Weights of a small mixture-of-experts language model, trained from scratch on English Wikipedia.
Size: width 160, vocabulary 7015, 10.2M parameters.
Experts: 16 experts in each of 12 layers, 64 GeGLU neurons an expert, a sigmoid router.
Training: a variant of Adam for the experts, 245M tokens.
Below are experts of layer 10 (counted from 0) of a mixture-of-experts language model. Rows are named router (the router's row for the expert), gate (a neuron's input weights, with its number), up (a neuron's input weights, with its number) and show model dimensions 80-159. Each number is 200 + 30 x the weight over its row's rms, rounded and kept within 0 to 999.
Before each expert's rows: "comes after" lists some tokens at least twice as common just before its tokens as in all text. This comes from a sample of Wikipedia text that the model never trained on. Tokens count by the router's weight.

# expert 4
comes after: "|", "\n", ".", " ", ")", "=="
router,213,195,245,166,160,217,237,213,169,241,165,201,220,219,239,251,153,223,206,192,281,157,173,170,232,226,181,196,163,211,214,204,193,184,148,167,200,111,289,175,206,229,215,219,192,159,204,199,212,162,158,195,226,196,198,248,171,199,259,155,231,155,208,238,184,203,245,170,187,173,174,203,196,201,118,218,210,162,219,181
gate0,190,208,181,209,179,231,179,188,204,218,217,182,215,176,221,201,240,160,190,227,175,279,205,188,235,252,200,167,244,185,191,188,160,187,216,139,250,228,200,157,246,197,214,192,228,189,179,247,197,174,151,203,181,179,190,164,194,175,239,196,212,179,195,208,235,135,253,218,157,179,212,178,209,242,207,224,238,170,166,238
up0,142,205,202,191,192,190,182,216,204,218,230,223,146,180,246,235,193,234,173,209,286,228,156,190,222,186,180,174,243,205,227,207,183,145,149,183,205,194,192,185,215,247,168,255,176,222,185,145,239,242,177,241,142,164,227,217,162,198,215,200,204,173,168,159,222,163,206,149,261,185,207,209,172,234,144,187,177,168,158,209
gate1,226,197,195,158,213,226,210,227,194,212,165,262,223,209,213,200,190,217,213,192,186,184,216,161,241,201,167,191,194,193,216,234,169,206,222,181,219,208,196,202,201,235,174,193,204,190,153,286,172,190,184,204,222,238,205,211,182,187,165,153,226,184,133,240,204,199,237,257,170,178,168,168,207,171,193,243,201,137,171,187
up1,177,181,186,193,154,222,205,208,198,198,163,220,208,213,235,230,182,161,233,204,176,270,209,255,156,151,219,209,175,204,178,193,193,219,211,230,199,195,210,191,182,188,195,220,192,184,197,118,238,214,210,209,177,192,220,204,197,153,180,196,177,198,238,206,191,186,168,217,168,221,191,191,170,205,245,170,191,220,271,211
gate2,164,153,142,187,175,213,223,209,196,232,140,227,175,203,187,287,207,162,209,191,164,200,245,250,215,198,205,225,238,198,207,180,192,161,227,224,173,198,213,117,166,217,195,193,212,159,149,218,145,236,206,205,249,192,199,181,219,233,262,183,203,192,257,250,240,236,220,204,178,125,201,224,213,185,169,243,236,171,232,194
up2,208,227,200,249,211,149,195,180,207,207,215,157,222,205,217,162,197,186,213,200,184,231,178,189,198,221,189,160,168,186,214,197,180,206,241,215,210,193,194,254,246,207,184,194,256,219,248,191,228,204,203,176,227,284,172,227,244,159,175,245,167,206,163,166,180,166,146,204,184,237,208,183,188,196,215,226,144,229,179,206
gate3,208,171,156,136,234,233,196,268,213,184,186,255,228,236,203,184,221,194,174,182,245,193,219,193,191,211,189,202,190,223,199,240,183,163,212,190,229,205,217,186,239,201,201,182,177,206,226,170,217,188,178,224,183,233,230,206,201,202,223,171,158,171,164,167,133,184,224,145,207,196,150,194,185,296,206,169,201,225,144,225
up3,221,177,162,180,187,180,294,213,232,184,214,227,232,217,164,226,198,169,203,189,199,180,196,247,192,168,184,199,254,207,196,177,137,211,202,212,229,216,173,219,228,113,186,204,210,231,211,221,203,192,184,248,175,233,175,167,161,217,168,143,183,235,171,180,228,181,180,208,208,223,148,192,191,225,185,187,176,229,173,189
gate4,208,195,203,190,203,162,216,205,227,186,219,214,224,159,216,256,166,230,194,226,230,166,201,190,181,234,220,210,185,220,211,148,174,217,193,145,196,218,195,222,183,230,239,219,256,183,144,176,158,181,189,219,268,183,205,129,232,272,194,210,192,185,157,254,249,160,183,167,148,216,199,186,253,183,187,183,282,237,204,162
up4,202,183,144,208,197,233,194,210,189,178,170,221,229,222,143,133,180,190,215,207,187,249,248,193,208,138,162,195,253,180,198,206,179,222,222,223,209,192,186,229,238,164,164,218,192,207,245,174,217,240,197,181,167,229,182,235,189,130,172,192,192,229,288,154,114,168,205,223,188,236,208,195,206,222,233,230,177,184,176,215
gate5,201,208,226,213,246,232,229,226,223,244,208,173,186,208,226,222,153,202,178,203,201,217,205,207,200,240,246,216,209,244,196,203,162,200,230,187,119,153,217,261,193,220,188,216,203,178,215,221,174,166,143,229,207,215,195,227,164,196,203,170,228,188,161,247,199,235,204,202,201,252,149,209,238,216,198,229,241,239,186,210
up5,184,229,132,204,192,149,178,234,195,211,230,176,156,168,197,222,221,245,211,181,150,217,162,268,143,168,210,203,210,138,212,249,230,169,214,188,226,211,222,236,210,167,211,173,186,197,187,164,218,220,205,241,205,197,199,239,156,231,282,249,222,221,171,241,205,197,138,183,219,188,163,176,207,218,136,241,186,200,211,208
gate6,233,185,245,161,200,218,231,203,222,231,177,212,179,211,174,190,234,251,235,139,202,247,237,181,200,184,189,228,191,198,138,217,191,231,228,215,165,181,224,175,203,260,182,198,182,201,149,143,246,224,225,155,184,227,205,224,200,209,191,215,165,230,186,147,172,221,187,211,184,201,166,194,150,185,188,171,213,169,233,154
up6,128,167,127,136,183,221,257,206,222,188,176,269,204,219,214,183,157,182,232,184,211,242,217,218,184,188,206,239,215,243,180,243,171,213,203,185,242,218,195,256,201,197,198,199,157,202,222,144,181,191,183,193,185,201,237,188,166,191,234,226,203,195,199,214,181,187,204,279,194,197,201,178,225,197,152,229,189,198,203,191
gate7,189,197,226,195,187,200,203,201,258,159,194,219,263,243,205,265,223,209,193,213,210,210,184,184,177,198,251,191,206,230,225,173,219,229,205,215,222,212,236,166,196,150,191,208,154,210,172,162,170,171,199,205,192,257,187,200,232,190,201,169,157,185,169,222,257,207,229,208,176,162,206,200,221,174,196,212,202,212,239,189
up7,235,201,192,262,170,215,207,212,205,180,229,180,218,221,227,237,194,165,258,228,190,187,178,255,190,233,233,248,183,100,198,253,257,186,198,183,220,189,200,268,185,194,172,214,283,204,195,200,213,244,226,241,179,149,239,182,206,198,202,213,186,216,197,193,168,178,177,203,239,139,227,149,196,205,201,213,185,200,173,160
gate8,210,236,189,220,246,178,193,243,206,260,216,176,231,163,226,205,201,215,162,195,185,198,187,229,223,249,242,138,202,200,155,210,207,214,252,197,188,220,219,208,184,203,182,191,188,229,188,197,173,214,235,256,231,258,213,220,244,236,199,226,181,213,121,209,240,223,226,245,161,179,192,290,215,246,236,175,219,157,152,218
up8,163,215,221,211,178,194,242,157,206,211,215,218,225,216,180,151,214,146,200,196,193,131,217,225,152,220,156,227,252,185,177,185,217,216,235,230,183,198,231,180,193,155,229,216,201,229,213,238,177,229,232,135,239,192,218,192,201,166,159,206,195,244,239,188,160,240,180,196,234,179,212,138,234,215,173,210,194,221,209,181
gate9,208,181,111,185,213,227,207,199,227,173,166,234,180,210,221,213,191,190,201,145,176,237,173,187,245,216,198,153,196,230,138,209,194,189,195,201,202,176,200,128,215,185,188,166,220,236,194,204,206,200,196,204,194,208,240,191,227,202,245,221,230,195,140,281,196,217,242,193,189,147,169,233,243,275,236,177,198,278,166,146
up9,215,199,167,186,176,209,252,205,178,197,238,193,176,167,200,186,226,196,227,235,171,211,252,275,193,196,169,218,211,177,196,210,189,191,213,161,248,208,196,226,269,210,212,245,190,188,225,181,201,164,183,222,251,203,142,250,168,252,203,185,256,158,218,176,142,158,173,216,232,215,218,161,167,160,186,187,216,183,177,199
gate10,199,226,152,200,193,226,189,185,222,214,177,181,283,228,246,227,215,213,165,197,205,258,204,216,220,184,187,211,194,231,187,204,216,261,225,201,213,171,204,190,205,261,157,144,202,243,167,182,180,190,209,206,152,280,171,176,190,181,184,235,227,232,199,197,223,205,196,159,189,203,187,207,177,243,212,193,207,214,207,174
up10,210,156,197,209,196,178,289,177,219,223,228,184,243,188,144,216,235,211,208,197,177,159,213,217,134,225,192,230,192,175,272,203,161,152,192,174,220,210,219,198,156,185,237,184,236,221,203,233,230,215,180,192,194,174,220,191,182,246,194,222,175,176,177,152,168,191,168,248,202,225,212,224,256,205,94,219,196,218,190,232
gate11,219,184,201,176,232,202,194,208,177,261,187,217,263,215,257,218,189,183,185,210,161,200,185,142,210,206,147,185,209,203,197,217,155,242,233,174,128,208,192,172,214,222,229,257,202,200,226,165,183,208,200,235,188,255,201,184,212,171,242,178,164,207,194,189,239,188,197,163,237,150,129,254,173,207,179,198,244,172,164,193
up11,244,171,200,129,176,209,244,165,188,197,203,225,227,205,208,211,165,219,190,201,209,168,184,175,165,163,226,238,216,228,162,200,156,196,181,164,183,215,216,173,161,236,219,230,211,203,164,258,168,184,181,165,212,216,219,185,124,193,195,220,247,217,162,170,190,216,197,210,233,223,180,196,190,167,250,199,272,156,209,168
gate12,208,222,173,113,173,220,228,190,155,142,221,153,165,195,201,238,221,239,224,222,164,166,175,163,158,196,187,161,215,179,214,188,204,190,223,186,242,195,230,232,197,163,181,223,179,229,225,209,148,192,195,200,194,157,188,212,187,181,183,184,194,225,230,241,223,227,204,234,212,185,184,187,188,208,127,221,230,172,197,250
up12,183,206,175,223,174,174,216,174,233,197,149,177,198,182,262,175,200,192,208,208,223,185,191,202,188,139,226,188,127,217,158,217,177,205,195,229,242,222,192,212,204,245,172,198,188,210,203,232,136,176,206,249,267,225,186,155,213,169,186,204,195,243,218,238,213,240,182,204,230,202,227,231,230,198,273,148,156,198,245,211
gate13,229,160,229,201,218,166,165,192,172,173,209,181,154,187,177,213,200,222,178,274,203,187,218,179,261,200,160,136,236,227,194,255,201,184,227,195,147,212,237,173,168,168,215,206,214,221,187,180,191,196,167,184,190,212,198,224,217,214,214,224,238,198,199,240,264,240,272,252,205,240,176,230,211,192,207,200,216,176,163,206
up13,210,192,230,233,193,174,200,190,171,228,231,184,154,244,171,224,182,225,201,178,212,203,226,187,260,243,202,201,286,182,196,192,198,174,169,201,185,181,197,141,197,233,258,141,236,168,119,138,198,195,231,234,212,197,246,211,195,204,250,212,188,197,190,307,219,213,195,217,216,197,203,248,185,187,187,224,191,185,149,213
gate14,204,208,223,129,166,264,147,119,189,215,184,202,188,208,236,208,153,240,203,173,214,209,224,193,199,202,199,214,201,198,198,225,152,163,225,174,150,180,209,212,211,238,200,212,172,232,192,185,257,163,193,175,193,186,156,183,177,214,215,174,206,216,160,184,149,211,224,233,187,182,133,188,189,216,223,251,228,201,186,238
up14,251,172,201,252,245,225,190,227,121,235,245,210,222,169,207,194,158,239,195,221,206,162,222,185,163,184,191,176,216,228,226,198,183,192,180,181,167,184,199,231,140,181,192,222,227,216,172,204,167,198,206,214,232,230,229,191,230,193,215,233,187,192,153,192,212,183,198,234,175,309,232,268,222,206,198,141,203,185,155,174
gate15,223,215,190,218,199,189,197,185,207,232,204,193,196,192,275,253,188,176,244,173,178,221,242,223,175,204,214,210,227,202,129,198,212,225,213,177,152,227,194,234,225,211,207,159,177,210,171,213,220,181,215,195,239,252,181,200,197,280,180,194,216,266,173,227,192,187,254,168,216,136,175,222,199,247,220,229,216,232,187,231
up15,166,182,209,219,173,236,168,251,199,207,172,172,199,179,145,153,224,159,194,199,188,196,190,157,207,184,194,180,189,190,250,202,136,181,205,252,244,209,200,219,180,154,219,214,195,207,210,224,204,227,189,254,175,190,177,221,220,133,240,219,204,191,183,200,229,212,209,219,224,285,199,223,195,186,186,147,159,162,209,257
gate16,211,227,220,223,183,195,170,172,193,142,195,154,218,192,248,246,203,183,229,186,218,177,148,209,230,211,259,161,222,164,241,188,191,207,209,206,208,237,224,239,281,138,165,175,193,187,195,185,196,178,183,190,253,237,216,206,258,225,188,134,174,191,198,191,229,159,220,145,157,183,252,167,183,172,229,249,184,199,220,165
up16,161,145,144,213,135,171,232,127,184,184,167,203,237,204,171,210,285,180,246,185,148,168,202,219,220,194,207,217,172,179,220,209,223,197,239,205,174,189,225,201,217,244,175,222,225,226,198,196,244,207,215,195,160,243,181,193,173,187,188,232,173,175,139,206,228,200,193,238,196,200,211,182,181,250,113,259,235,209,214,210
gate17,238,252,230,163,229,215,132,177,205,196,179,162,171,205,193,238,208,208,176,217,179,217,209,193,239,223,216,177,183,207,164,196,200,229,196,250,150,219,211,179,227,240,208,156,212,212,215,218,202,228,205,213,170,211,204,204,215,168,213,244,239,232,149,254,236,239,246,193,157,149,185,260,188,265,270,196,245,194,181,223
up17,173,189,195,239,191,183,220,198,170,197,214,214,211,234,200,215,202,169,265,159,195,229,200,175,192,220,227,222,195,112,165,219,251,190,170,201,252,191,198,233,199,216,218,209,240,188,163,178,250,222,226,243,214,254,214,222,221,117,203,219,176,154,248,215,243,168,180,198,207,174,177,194,194,233,230,225,145,274,230,160
gate18,197,229,259,174,184,238,200,152,162,198,189,171,269,182,197,212,179,201,194,174,207,179,194,197,210,215,193,176,244,224,192,224,163,186,204,221,252,111,191,182,198,169,209,248,284,196,167,200,224,199,171,226,219,148,155,218,187,154,262,194,189,125,202,231,225,249,207,175,244,144,174,192,190,270,198,209,188,173,205,191
up18,214,227,279,198,178,220,208,199,219,174,213,216,227,220,179,238,240,239,246,148,195,221,192,177,180,211,224,161,245,198,157,226,229,202,203,219,180,245,213,146,226,121,141,246,204,236,223,146,213,261,198,235,162,164,230,267,181,238,248,192,183,171,171,196,151,191,216,171,225,186,200,206,211,206,171,207,225,204,235,170
gate19,197,192,154,182,197,206,212,209,204,199,209,182,202,222,179,228,180,237,245,151,229,225,180,246,189,184,211,225,187,129,218,223,202,206,210,216,214,224,204,197,172,197,216,173,180,190,170,152,218,183,196,178,199,209,224,248,176,237,250,247,215,258,197,278,243,245,207,221,152,208,148,203,181,166,249,256,185,192,158,168
up19,201,138,206,230,176,225,243,174,179,175,211,235,214,206,159,251,152,243,158,135,202,214,230,225,156,183,169,219,219,176,181,199,158,183,197,189,241,154,184,178,197,170,187,203,251,192,165,231,208,173,210,140,254,218,228,191,237,196,250,216,227,180,165,240,210,225,235,227,213,234,153,206,195,169,187,237,225,201,218,176